python train.py --num_hidden_layers=9 --hidden_size=192 --n_experts=32 --experts_per_token=1 --d_expert=432 --d_shared_expert=0 --hidden_act="squared_relu" --moe_layers=[0, 1, 2, 3, 4, 5, 6, 7, 8] --router_score="softmax" --normalize_top_k=false --routed_scale=1.0 --balance_loss=0.00295 --balance_bias=false --init_std_router=0.0217 --lr_router=0.00335 --vocab_size=3350 --norm="rmsnorm" --norm_eps=1e-05 --tie_word_embeddings="early" --optimizer="muon_variant" --learning_rate=0.0021 --beta1=0.95 --batch_tokens=131072 --max_seq_len=512 --train_tokens=561800000 --max_steps=4287 --dataset="wikipedia_en"
Below are experts of layer 6 (counted from 0) of a mixture-of-experts language model. Rows are named router (the router's row for the expert), up (a neuron's input weights, with its number), down (a neuron's output weights, with its number) and show model dimensions 64-127. Each number is 128 + 24 x the weight over its row's rms, rounded and kept within 0 to 255.
Before each expert's rows: a language model's description of what the expert responds to; "gets" lists some tokens that make up at least twice as much of what it gets as of all text. This comes from a sample of Wikipedia text that the model never trained on. Tokens count by the router's weight.

# expert 10
What it handles: Name-initial capitals. Single capital letters or short capitalised pieces starting a surname or place name, e.g. R in Ryker, H in Humphries, J in Jamaica.
gets: " R", " S", " L", " M", " H", " B"
router [118 120 151 158 148 131 141 145 140 108 131 148 149  86 155 126 131 116 167 139 143  92 125 132 152 128 165  66 163 139 121 152 149  98  91 148 166 124 122 101  72 135 123 156  93 137 127 149  99 154 145 112 113 127 142 130 130 105 155 181 126 134 142 113]
up8 [146 120 121 134 107 162 108 131 108 106 130 103 127 118 171 119 146 124 122 123 120 141 128 149 133 165 137 120 153 103  91  58  85 197  81 142  99  98 115 156 144 121 117 172 109 126 171 121  96  89 129 138 129 125 122 128 143 138 110 146 144 140 148 142]
down8 [120 122 113 123 100 143 136 180 120  89 112 128 160 143 132  65  65 134 143 125  92 127 145 125 115 123 137 105 105 152 101 152 144 141 147 133 164 137 164 101 141 156 119 155 170 111 116 112 120 115 130 148 102 114 208 125 162 177 139  94  98 104 116 129]
up9 [149 132 167  94 156 124 140 121 143  85 138 132 132 138 118 156  65 107 127 104 132 157  68  98 150 173  88 140  78 128 157 117 144  71 125 145 110 110 159 132  86  95  96 129 147 120 119 145 126 148 140 122 150 153  93 125 133 119 166 158 136 134  62 121]
down9 [121 104 165 136 110 134 120 111 110 112 121 151  94 158 138 217 130 108 165 138 151 158 157 129 152 125 144 120 122 110 110 116 116 137 130 134 132 138 122 125 181  86 149 124 117 147 136 162 145 154 112 148 127 122 180 127 104 110 121 118  89  92 133 133]
up10 [ 92 107 129 141 118 129 126  97 131  90 132 134 144 119 135 116 111 119 161 130 102 162 105 133 103 145 185 135  94 133 125 126 134 148 143 136 109 124 148 129 160 133 130 136 114  99 111 178 146 105 108  96 159  45 152 158 134 158 139 116  92 147 103  95]
down10 [122 124 115 100 130 123 101  99 154 142 124 123 133  98 156  84 172 109 115 171 147 136 121 163 118  97 134 132 135  97 117 153 174 143 127 127 153 116  93 140 139 111 112 158 148 163 101  85 102 122  97 139 142 120 164 119 192 109 137 175 154 141 144 116]
up11 [121 110 123 115 135 140 142 105 123 134 144  94 117 161 103 145 129 115  72 107 127 154 153 118 112 101 102 133 154 147 115 126 108 110 143  92 146  71 116 130 128 154 119 117 137 131 157 120 140 148 130 103 137 113 180 120  85 117 123 142 142 135 112 133]
down11 [119 132  64 154  91 119 107 133 121 163 148 149 121 124 131 136 118 182 108 126 118 117 101 184  79  95 124 104 137 122 119 159 144  76 135 219  95 140 162 105 129 120 116 111 111 152 137 114  92 121 121  73  95  94 142 112 145 105 151 116 125 152 134 165]
up12 [125 175 110 140 169 165  98 180 113 104 104 130 115 111 148 138 142 158  65 172 118 145  97 141 116  89 128 135 125 139 152  89 117 163 176 135 185 153 117 125 102 117 128 129 140 112 121 136  76 174 112 129 137 139 131 132 120 146 126 119 156 126 131 159]
down12 [168 131 145  99 123 145 144 127 123  83  99 145 146 136 103 139 123  87 160 136 143 147 106 134 137 130 144 149 134 130 115 173 118 129 176 100 138 165  76 116 110 110  87 123 148 128 141  98 146 101  88 109 107 139 157 153 111 133 143 167 154 111 148 151]
up13 [131 160 144 128 143 128 105 168 129 107 175 114  48 151 168 146 135 130  96 123 137 131 139 126 109 117 155 105 120  91 121 111 128 110 137 109 130 119 186 126 165 111 158  96 116 161 116 111 120 121 153 129 124  99 104 157 150  91 145 130 122 136 136 129]
down13 [ 93  86 110 141 178 130 103 144 163 103 153 160 139 154 148 129 162 130 117 150 115 111 153 147 111 124 162 104 133 135 181 137 114 130 125 126 148  69  97 125  95 113 104 139 132 133 119 119 122 153 141 156 101 155 165 116 151 142 154 108 123 135 129 109]

# expert 17
What it handles: Capitalized word starts. First letters of words at line starts or after list dashes in infoboxes and headings, such as F in FIFA, Final, Occupation, and fl.
gets: " F", " f", "S", " W", " O", "F"
router [185 175 142 148 129 178 147 131 123 187 138 125 142 129 107  96  89 126 156 141 151 125 136 138 148 126 117 104 167 130 143 140 175 130 126 111 149  92 119 123 101 122 142 159 122 134 129  78 152 134 127 166 108 112 131 104 163 120 132 175 160 111 182 115]
up8 [115 119 103 106 153 147 154 139 127  56  99 126  98  83 136 121 104 152 107 139 133  83 127  79 156 140 148 138 133  95 146 131  98 162 114 104 113 152 143 130 115 103 170 128 100  99 143 160 138 128 139  89 147 137 130 138  90 153 124  82 122 107 115 116]
down8 [138 140 133 105 108 108 123 135  98 136 148 131 143  84 151 117 165 129 110 146 102 142 139  95 133  71 137 162 134 143 128 132 129 136 127  99 156 121  97 145 136  94 141 104 116 160 166 111 137 138 140 148 138 117 181  86 117 108 140 111  99 112 110 132]
up9 [173 162 115 108 141 116 149 128 156 158 147 160 132 125 125  58  97 126  96 171 172 112  99 127 122 119 126  81 126  90  91  72 164 107 169 167 116 153 150 173 197 125  95 142 151 142 120  77  96 136 151 104 103 124 120 124  99 115  88  74 160 116 100 149]
down9 [126 133 111 140 145 143 138 101 109 107 131  95  96 115 167 176 102 132 122 119 117 137 117 110  95  84 171 109 151 112  95 158 145 140 153 175 144  94 105 127 110 116 144 134 162 111 118 140  97 104 124 161 130 119  98 101 147 126  87  75 119 138  98 131]
up10 [108 128 112 112 122 120 111 161 145  82  86  98 132 162 117 126 154 115 104 145 125  53 106 121 119 125 102 123 130 146 127  64 113 193  86 135 104 111 111 129 139 102  92 119 165  94 171  96 134 104 104 117 125  95 122 163 116 127 129 119 145 130  93 127]
down10 [106  94 152 156 144 122 125 116 152 107 144 130 104 119 167 154 105 119 155  81 161 127 114 142 153 119 152 139 139 140 145 150 133 159 140 119 130 117 168 124 144 123 125 114 121 129  91 144 101 167 166 167 109 156 149 135 162 156 121 146 133 121 109 129]
up11 [ 83 140 156 139 153 152 164 113 140  85 101  99  94 132  90  93 101  97 113 104 116 140  94 152 111 126  96 165 119  93 100 141 159 175 170 144 142 115 139 118 155 109  93 116 159  99 120 126 147 149  75 126 155 115 151 140 136 118 154 138 106 132 146 163]
down11 [162 143 142 111 104 140  62  81 121  58 136 123 150 160 137 145 146  78 130 133 103 121 136 120 131 107 161 114 158 114 167 131 103 156 134 126 116 133 161 138 111 123 153 126 118 119 133 139 114  98 133 107  87 170 157  93 135 136 109 141 108 124 154  98]
up12 [132 117 106 142 116 129 125 113  81 103 128 117 123  88 140 107 146 137 106  80 104  98 156 162 124 112 106 124 132 115 100 151 166 165 105 150 125 170 120 104 125 123 127 143 133  96 109 118 126 103 122 127 164 154 105 104  85 113 113  94 112 154 165 216]
down12 [131 111  89 145 165  95 177 122 119 130 152 121 121 108 104 197 153 152 163 140 134 126 153  94 136 137 155 105 133 100 125 138  95 123 131 136 124  97 110 137 102 132 138 118 100 140 127 131 130 133 125 134  89 115 169 117 127 127 137  88 134 133 140 129]
up13 [135 144  96 150 182 144 169 113 164 124 132 179 138 140 145 129 117 134 123 123  87  84 117 131 140 155 127 131 132 136 133 134 118 126 149 130 135 128 131 110  89  99 119 108  91 105 174 109 154 134 113 161 144  89  85 102 133  91 124 147 143 118 151 220]
down13 [129 133 175 109 116 129  87 116 145 153 144 108 148 146 114 130 122 141  91 133 164 127 134 133  76 181 133 112 147 119 148 138 157 110 157 139 178 140 124 157 140 119 163 164 121 154 136 132 133 129 133 140 165 134 181 125 125 131 101  94 118 153  78 117]

# expert 30
What it handles: Initial consonant clusters. Word-opening pieces like pr, sp, qu, n, v, conf, and ice in vice president, starting common English words.
gets: " n", " sp", " p", " pr", " v", " s"
router [ 87 161 127 164 177 164 146 111 129 104 144 141 180 141 154 131 149 158 141 149 125 139 120 122 121 113 133 143 169 159 156 122 160 135 122 122 113 118 132  89 152 133 151 168 110 136 106 120 116 157 138 102 123 113 143 112 171 151 160 151 133 152 130 111]
up3 [170 159 134  98 141 123 148 129  64 109 171 124 134 131 119  77 107 139 167 172 148 124  95 135 118 188 135 115 106 158 113 151 151 127 165 106 107 162 101 123 110 138  95 140 147 145 119 119 157  88 116 123 146 165 107 123 120 158 150 102 109 140 100 163]
down3 [141 142  93 131 120 136  93 162 105 121 148 144  90 134  88 170 141 139 109 121 129 129 126 129 124 104 118 139 154  76 134 140 162 202 136 102  91 126 183 150 178 117 151 174 124 164 114 128 118 105 129  81 138 114 169 156 109 145 135 122 139 134 111  92]
up4 [105 149 124 147 157 101  80 166 154 125 135 120 116 141 113 136  87 103 162 120 132 111 123 115 118 111 107 144 132 173 127 148 147  96 141 156  92 175 100 136 145 141 123 107 147 135 148 135 124 121 181 133  97 146 143  92 141 117 153 159  94 115 121 150]
down4 [111 129  91 116  81 121 126 173 135 157 157 127 160 118 166 119 131 107 158  96 172 127 146 146 112  92 120 134 110 124  77 128 111 111 131 107 112 117 137 160 163 110 122 140 132  63 133 124 129 133 162 134  68 134 113 111 174 125 138 159 109 132  92 116]
up5 [ 99 139 104 177 105 146 133 100 113 181 128 114 166  95 119 166 158 139 138 132 126 142 143 154 131 114 136 130  72 117  88 145 167 115 151 110  97 121 102 153 150 125  99 129 122 148 164 102 111 136 118 133 141 112 161 139 132 144  84 143  97 107  97 144]
down5 [109 163  60 160 103 124 146 129 141 135 160 116 115  76 102 131 121 121  79 104 127 116 107 135 144 105 123 138 122 122 135 134 117 107 126 124 113 151 107  76 107  80 126 102  94 100 108 116 129 100 111  95 144 122 166 123 125 151 139 102 136 141 169 134]
up6 [140 137 139 153 127 150 113 104 156 126 136 143 134 127 128 101  90 124 129 147 106 159 128 139  84 146  86 123 155 136 132 121 136 119 155 156 105 109 127 114 120 140 101 135 105 150 176 142 115 153 126 121 135 105 162  98 160 106 144 123 143  80  91 188]
down6 [123 134 150 154 106 114 135 152 137 104 108 128 151 121 130 115 100 115 139 118 129 111  91 105 139 156  98 131 134 165  78 123 159 144 105 169 137  90 151 153 110 145 103 104 121 189 105 146 143 138  60 158 118 162 135  99 144 166  94 173 123 112 103 116]
up7 [172 110 118 144 172 118 120 131 125 114 139 107 119 122 179 166 125 117 111 144 140 140  79 128 142 152 123  93 130  97 135  56 153 133 129  96 127 137 132 106 116 111 145 143 144 131 106 111 185 162  92 122  80 144 104 163 135 142 102 100 158 148 191 126]
down7 [155 123 133 133  90 155 166 134 128 129 140  97 134 142 124 125 174 110 149 132 104 147 100 161 142 107 145  96 196 155 143 149  98 110 142 151 108 129 132 129 140 182 141 168 116 127 154 124 105 191 123 121 137  87  86 185 108 139 120 124 111 123 119  85]
up8 [110  80 105 158 149 137 136 139 133 143 115 136  91 141 108 143 112 138 114  98 145 148 170 138 105 111 126 153 152 124  77  76 143 123 112  89 146 145 129 106 201 133 129 154 109 109 131 118 121 154 104 121 168 140 113 129 103 104 120 111  86  84 113 159]
down8 [133 130 113 168 144 163 111 108 132 146 146  91 135 108 134 145  75 164  84 114 159 110 168 157 114 122 148 131 118 128 116 122  71  68 126 124 139 133 116  87 109 163 132 129 145 144 108 142 124  84 152 127 148 119  53 180 114 104 157 130 135  89  95 169]

# expert 27
What it handles: Latinate prefix stems. Word-initial Latinate stems like comm, acc, cons, oper, and oc in democracy or cocaine, usually followed by ation or ate.
gets: "oc", "im", "c", " ch", " acc", " Comm"
router [136 117  81 131 144 117 146 162  88 102 131 107 197 173 102 137 115 164 139 142 104 168 118 128 104 125 121 141 150 134 130 130  84 163 145 116 170 139 125  95  93 115 121 113 140 139 120 131  98 125  82 123 129  95 125 133 152 203 127 122 144 105 151 104]
up3 [133 127 104 151 164 141 115 130 119 141 139 137 134 126 113 118  92 142 100 169 137 110 123 140 127 162 130 130 135 115 115 116 142 137  74  95 126  89 128 180  86 146 178 148 122 135 111 113 148 103  66 112 102 115 103 133 108 114 134 124  96 163 163 108]
down3 [158 144 141 127 174 191 141 119 100 122 154 101 152 138 126 126 103 105 148 154  81 159  69 118 105 116 103  97 125 154 120 174 114 122 138  90 158 137 116 144 140 163 129 171 115 144 139 110 106 151 105 142 142 137 134 128 104 114 143 152 125 167 127 119]
up4 [125 128 166 122 120 133 154 148  84  80 110 105 157 119 157 103 134  77 142 135 106 124 118 140 126 124 116 158  87 171 153 172 120 124 129 132 163 152 172 128 129 178 106 147 113 156 119 163 134 117 118 125 126 161  99  98 105 131 169 129 111 134 111 147]
down4 [156 144 143  98 177 121 138 134 142 155  82 144 130 172 126  99 127 109 111 133 177 145 115  87 107  38 133 118 129 110 109 141 119 146 138 159 146 109 120 137  41 101 111 127 148 164  73 145 148 109 158 136 135 129 103 183 120 118 161  98 126 122 168 178]
up5 [ 99  74 120 146 124 139 179 136 113 121  93 126 149 131 120 152 112 156 114 131  92 127 128 174 124 135 153 139 113  93 108 112 126 130  88  83 141  95 115  78 108 122 142 129 157 140 142 157  83 118 161 141 114 173 130  93 107 110  74 125 139 151 119 110]
down5 [149 134 142 126 123 134 133  99 140 150 128 130 142 116 127 119 107 143 106 111 145  88 179 128 143 136  96 116 131 118  95 119 120 115 114 120 164 126 135 130 120 121  91 186 134 139 126 133 107 120 154  85 153 143 171 150  78 127 177 112 105 173 107 150]
up6 [ 96 135 157  93 117 131 121 101 149 178 119 127 180 117 104 128 121 140 139 136  76 102 130 121 138 136  95 165 121 126 145 174 105  98 156 141 144 106 105 140 133 137 124 125 153  95 132 118 106 120 170 155 112 102 149 100 134 116 132 140 108 152 106  95]
down6 [123 136  74 122 101  70 117 158 109 101 118 146  88  83 118 142 139 138 127 143 117  74 148 152 120 149 145 150 117 117 150  92 147 156 135 135 159 104 124 147 168 113 133 118 137 166 127  79 108 139 101 127 169 166 157 165 150 110 162 126 139 124 144  92]
up7 [149 143 115 115  87 152 117 114  98 132 151 123 177 159 127 114 103 132  84 101 122 102 123 130 158 129 125 121 148 135 125 117 140 122 183 133 102 134 114 197 107  89 117 150 116  80 142 118 120 129  89 130 123 125 125 136 132 149 136 132 108 160 102 107]
down7 [130 127 145 109 133 115 144 127  93  99 111 117 188 132 131 131 115 101 146 122  89 147 101 132 111 106 113 162 109 125 130 135 152 145 143 159 122 106 134 152 123 110  68 130 119 168  78 145 133 146 151 123 109 118 122 137  94  97 143 133 105 154 138 128]
up8 [137 128  93 115 168 141 153 131 128 130 124 165 116 141 124 155 102 108 132 138 153 144 143 125 142 132 133 187 136  82 135 112 107 116 122 163  99 149  94 145 105 134 170 123 145  92 130  81 113 134 136 106  76 162 131 171 135 152 122 141 144 136 132 227]
down8 [ 83 123 182 139 123 139 130 137  49 169 108 108 111 109 129 136 117 120 133 116 106  58 137 157 132 154  76 131 124 106 139  86  89 132 147 118 119 169 102 163 127 151 141 141 112  89 149  91 126 160 136  87 123 115 144 136 110 114 139 137 142 134 121 138]

# expert 21
What it handles: Word stems before suffixes. Word-initial stems taking suffixes, such as stud, poss, invest, consid, plus ar in commentaries, and decimal points or pipes in tables.
gets: " d", " an", ".", "==", " pl", "ar"
router [107 133 129 150  97 163 155 136 125 103 155 142 111 155 171 140 145 108 116 139 143 136 159 136 118  96 138 139 151 165 144 128 149 114 111 153 135  95 135 107 137 165 147 162  98 148  89 102 123 121 130 118 136 120 166 101 175 161 138 141 129 166 152  86]
up8 [142 114 143  87 102 117  99 179 144 132 127 125 138 134 136 150  97 127 155 128  95 137 139 153 162 150  81  85 120 128 120 122 169 102 150 119 108 104 176 114 114  99 145 131 129 177 105 121 141 149  92 125 125 142 126 110 143 137  87 145 153 112 135 149]
down8 [102 157 191 108 128 153 134 110  95 141 137 118 122 114 121 129 145 129 142 138 118 173 124 162 103 127 124 126 156 133 147  89 125 137 122 117 120 103 157 155 104  88 132 164 139 139 124 135 136 111 110 138  91 135 121 114  86  68 125 113 137 104 137 135]
up9 [132 113 160 104 111 108 118 168 125 118 130  72 134 133 139 132 120 114 116  82 150 101 143 139 202 179 150 135 146 148 128 141 159 108 144 131 102 114  84 131 142 147 133 153 121 152 181 141 120 143 130 117 111 125 107 140 123  82 124 100 198  66 170 133]
down9 [ 99 154 144 174 113  94 133 129 126 132 115 124 143 102 137 139 130 104 130 142 139 132 166 134 129 126 136 147 123 141 129 105 107 107  67 104 106 118 178 171 151 119 119 106 130 156 162 126 138 125  69 120 116 147 100 126 198 135 168  94 116 159  86 124]
up10 [180 140 105 127 140 116 103 127 103  84 119 114 123 114  86 129 161 140 119 116 133 114 116 120 144 114  96 118 133  78 143 109 125 159  99 123 122 101 120 122 144 125  97 116 169 123 142  80 149 159 149 123 156 104 126 111 142 118  99 126 100 100 123 129]
down10 [125 109 139 130 144 128 112 160 161 164 138 161 135 135 122 119 153 127  94 156 143 142 142 124 109 126 181 126 133 143 155 131 102 138 160 108 128 100 152 121 112 124 148 191 147  89 119 108 149 151 142 167  97 201 124 111 133 144 105 121 118 187 115 153]
up11 [141 127 130  78 138 153 123 168 169  97 155 129 136 132 114 107 129 153 101  90 146 151 156 137  88 155 127 119 134 104 137  76 164  87 123 124 100 177 130 110 126 135 141 132 116 158  86 152 173 134 130 135 106 133 107 126 112 137 127  88 107 106  87 131]
down11 [146 102 140 121 107 114 150 125 135  85  73 129 136 110 102 126 140 127 139 132 133 119 188 115 107 123 131 174 145 125 138 168 138 121 117 118 134 128 152  89 153 135 139 119 136 137 109 132 101 147 121 125 144 139 133  97 129 129 175  73 114 149 126 114]
up12 [123 135 134 136 130 114 113 142 142 146 128 120 119 140 109 112 108 103 112 112 127 126 112 123 144 181 118 163 133 107 155 146 161 105 148 123  87 112 151 118 183 158 118 124 100 135  90 118 146 160 139 156 102 113 110 144 101 102 128 118 148 126 128  99]
down12 [146 172 135 105 133 147 166 140  94  90 104 126 137 122 113 163 103 125  90 111  98 131 162 117 110  87 167 164 139 135 150 147 140  99  99 129  96  95 167 153 138 143 162 124 151 149 121 161 170 140 162 117 111 142 144 114 147 143 172  90 149 125  91  92]
up13 [152 140 105 103 148 107 109 113 169 124 108 152 107 107 128  87 152  67 104 159 130 158  89 121 158 157 121 121 133 108  92 142 122 141  93 115 142  98 127 131  94  73 128  98  84 109 118 150 116 114 113 109 147 136 138 152  90 108  94  64 118 167 120 166]
down13 [127 124 120 159 122 117 168 145 141 118 162 120 128 143 115 126 110  96  71  88 131 122 119 139 126 123 122 188 149 128 148 142 145 123 144 154 147  99 114  68  89 130  88 108 125 145 116 171 138  95 110 153 120 121 104  97 146 124 168 105 130  93  98 118]

# expert 18
What it handles: Mid-word fragments. Short pieces inside a word after its first letters, such as ol in stolen and geolocation, arm in unarmed, ell, ran.
gets: "l", "ol", "m", "it", "e", "il"
router [153 129 131 131 148 132 142 107 105 106 182  97 128 125 130 147 153 116 171 135  97 165  98 119 177 115 146 141 139 135 112 133 119 126 137 141 133 126 133 159 147 149 147 131 127 155 103 106 187 133  95 102 130 111 143 100 141 141 117 133 130  87 139 128]
up7 [171 117 102 132 111 143 106 104  97 133 135 167  88 124 117 141 150 128 133 105 178 141 137  79 129 164 125  80 123 149 110 109 126 131 123 149  99 127 127 143 134 117  96 129 124 143 149 138 128  90 122 136 128 127 168 147 149 171 149 140 107  92 170 152]
down7 [ 94 155 150 103 112 129 117 162  97 148  88 159 143 116 161 141 105  91 144 144  74 107 114 103 116 137 170 141 124 101 121 157 132 131 102 178 117 126 119  99 145 127 153 106 124  88 155 162 113 137 144 121 161  94 108 135 134 154 145 153 135  99  96 150]
up8 [154 130 133  98 137 103 146 169  92 131 166 142  89 137 178 150  96 123  71 155 173 119 130 126 134  96 126 123 105 162 135  84 112 107  97 133 139 158 107 138  89 117 134 140 119 147 179 133 151  80 149 109 175 107 150 148 136 141 150 167 126 111 138 151]
down8 [115 123 126 129 148 127 160  73 187 119 100 129 113 156 146 113 129 154 138 134  91 133 104  88 157 112 116 136 133 169 132 122 116 119  99 145 119 118 173 102 138 142 142  97 191 154 127 146  79 133 134 143 151 175 144 157 145 136 179 125 112 135 139 125]
up9 [136 121 134 125 164 134 137  83 137 131 139 115 138 110  83  91 122 157 134 130 131 122 100 128 108 153 125  99 105  47 109 128  79 129 161 135 106  96 127  84  90 123  73 126 120 159  89 133 136 109 119 144 116  67 147 131 154 139 109 112 120 139 145 122]
down9 [136 154 137 147 115 125  89 105 129 157 136 110  89 123 138 121  83 107  82 140 164 154 128 118 139 101 148  78 113 120 154 117 126 116  69 148 157 132  84 112 122  99 142 127 109 129 160 136 149 128 161 116  82 159 134 154 151 119 101 115 157 155 114 121]
up10 [157 139 167 100 133 112 131 128 189 136 138 110 110 145 145 136 136 153 149  95 158 114 140  87  98 173 129 140 130 173 123 149 133 133 159  65  94 103 152 145 104 111 118 131 141 156 128 137 107  99 105 159 117 123 121 121 117 109 155 111 147 119 146 160]
down10 [158 166 115 120 136 107 177 134  97 130 145 117 107 109 143 113 143 160 126 110 121 153 130  91 116  88 132 147 113 159 147 148 184 165 117 129 146 103 139 144 123 128 175 136 150 120 128 125 125 171 156  88 146 131  98  89 127 216 144  80 118 152 121  97]
up11 [132 181 150 114 124  84  72  91 170 130 130 139 105 106 138 125 105 162 114 135 139 123 135  99 142 124 143 164 139 176 164 138 140  91 112 113 154 141  81 154 124 121 172 152 131 147 134 126 160 135 109 126 159  98 103 128 121 111 113 130 125 120 153 114]
down11 [120 130  89 142 141 130 112 125 125  76  84  90 111 118 139 136 145 145  89  96 113 127 121 148 177 103 120 151 127 123 166  74 123 151 119 122 169 109 126  62 152 135  74 121 112 148 116 144 107 164 136 102  95  98 106  99 117 106 113 136 138 154 153 147]
up12 [ 91 149 108 189 121 142 120 138 131 103 121  92 120 109 123 148 109 119 152 123 123 112 143 114 117 121 148 153 130 147 147 111 133 110 146 106 106  99 110 184 123 150 134 159 110 141 168 153 137 129 122  87 110 171 113 145 126 154  93 159  92 121 157 113]
down12 [ 93 121  96 127 159 156 134 122 158 105 107 149 134 100  96 114 138 106 138 137 128  95 125 142 119 129  94 124 136  88  93  95 146 120 130 136 102 184 129 138 137  91 168 132 111 119  98 138 134 136 145 122 126 132 185 165 162 132 144 156 142 108 111 146]

# expert 7
What it handles: Prepositions and articles. Common function words (the, of, in, for, from, their, during) joining noun phrases in running prose, e.g. issues of the, substitute for.
gets: " the", " of", " in", " to", " for", " on"
router [103 101 137 150 115 125 153  90 169 128 160 143 103 117 156 143 158 145 111 133 146 133 129 136 123 118 174 112 127 127 157 153 113 152 109 124  71  95 136 145 140 158  96  88 110 127 139 153 136 196  98 145 117 137 145 109 151 160 125  57  98 162 117 137]
up3 [120 166 165 117 114 122 151 141 112 157 126 150 142 163 126 147 122 149 143 159 108 121 110 102 121 130 119 145 121 152 118  86 105 142 133  92 145 114 131 127 143 132 130 106 124 172 170 150 143 125 151  95 111 102 124 153 142 154 123 139 116 130 138 126]
down3 [ 61 106 162 167 151 134 120 146  98 114 144 150 111 120 132 115  83  90 136 116 128 131 174 149 129 137 167 140 164 133 164  89 108 116 139 177  68 156 140 142 190 136 129 150 122 127  81 161 168  98 137 106  75 151 109 147 159 128 101 102 117  85 125 120]
up4 [160 142 101 124 148 116 107 158  84 180 118 151 136 116 121 100  94 162 129 131 137 134  99 101 161 119 153 128 182 109 153 132 106  92 147 110 116 138 145 122  97 139 135 124 116 140  99 147 156 168 113 100 149 120 164 101 120 130 132 139 138 126 142 141]
down4 [141  83  89  89  98 127  94 153  77 142 132 174 144 132 152 179 118 109 166 172 138 130 114 169 134 130 121 146 128 111 139  97 135 147 132 124 121  83 157 143 132 106 124 148 155 158 102  98 134 146  93 153 146 139 162 124 118 136  68 137 132 105 126 132]
up5 [117  96 130 120 122 130  92 137 143 174 140 136 122  94 122 106 105 104 145 162  82  99 132 118 155 114 147 137 101 171 128 148  91  91 126 108 120 110 157 116 133 130 132 139 122 123 135 129 149  67 154 137 142 133  90 152 116  95 111 103 133  84 126 102]
down5 [ 94 146 110 124  86 119 129 151 121 149 134 134 100 132 150 160  75 150  91 114 107  93 117 121 127  91 122 137 107  90 118 120 106 147 133 126 109 103 124 175 137 181  96 138 113 137 130 121  94 158 152  88 133 170 127 140 159 127 110 101 144 103  93  92]
up6 [154 189 113 103 154  86 112 152 159 126 155 146  84 133 117 162 133 151 151  79 119  68 151 135 142 105 107 135  95 121 151 135 155 145 153  94 144 110 152 160 139 118 102 126 130 125 130 154 139 134 101 103  99 106 122 145 158 161 120 102 128 153 109 129]
down6 [ 58 153 165 152 156  86 107 156 106 121 141 106 125  93 141 115 133 142 149 133 121 111 142 130 120 166  87 110 140 110 148  73 133 108 132 132  85 120  93 116 138  94 103 114 131 120 137 124 141 105  88 144 155 129 231 101 173 122 130 102 130 117 119 139]
up7 [119 112 139 146 107  83 116 134 136 134 122 108 152 137 137 125 133 119 132 144 149 120 109 134 114 151 151 107 121 136  78  90 177 149 154 146 120 101 119 163 157 152 132 113 186 123 118 154 116  98 147 128 119 127 161 145 102 142 116 134 107 142 116 108]
down7 [ 85 125 162 139 122 123 117 131 113 149 162 146 171 143  81 107 127 137 127 148 178 132 107 146 121 111 119 131 148 172 138 130 156 154 131 132 118  99 132 127 101 144 105 172 121 167 105 110 163  96 125  58 136 110 102 127 110 129 100 150 195 153 110  84]
up8 [119 128 158 121 178 140 140 129 126 117  96 151  96 170  77 151 122 110 182 112 142 133 134 141 134 168 147 126 120 135 111 142  98 134 133 112 162 112 140 132  86 116  67 123  88 130  98 100 146 142 121 120 131 114 146 150 120 175 112  93 138 119 125 139]
down8 [120 109 131 111 123 175 142 164 148 160 129 113 124  93 151 152  95 121 143 123 120  95 145 158  81 122 120  83 193  90 144  99 120 107 110 140 154  73 140 123 137 134 136 103 141 162 135 124 104  98 143 115 164 137  93 113 104 134 109 137 135 119 117 125]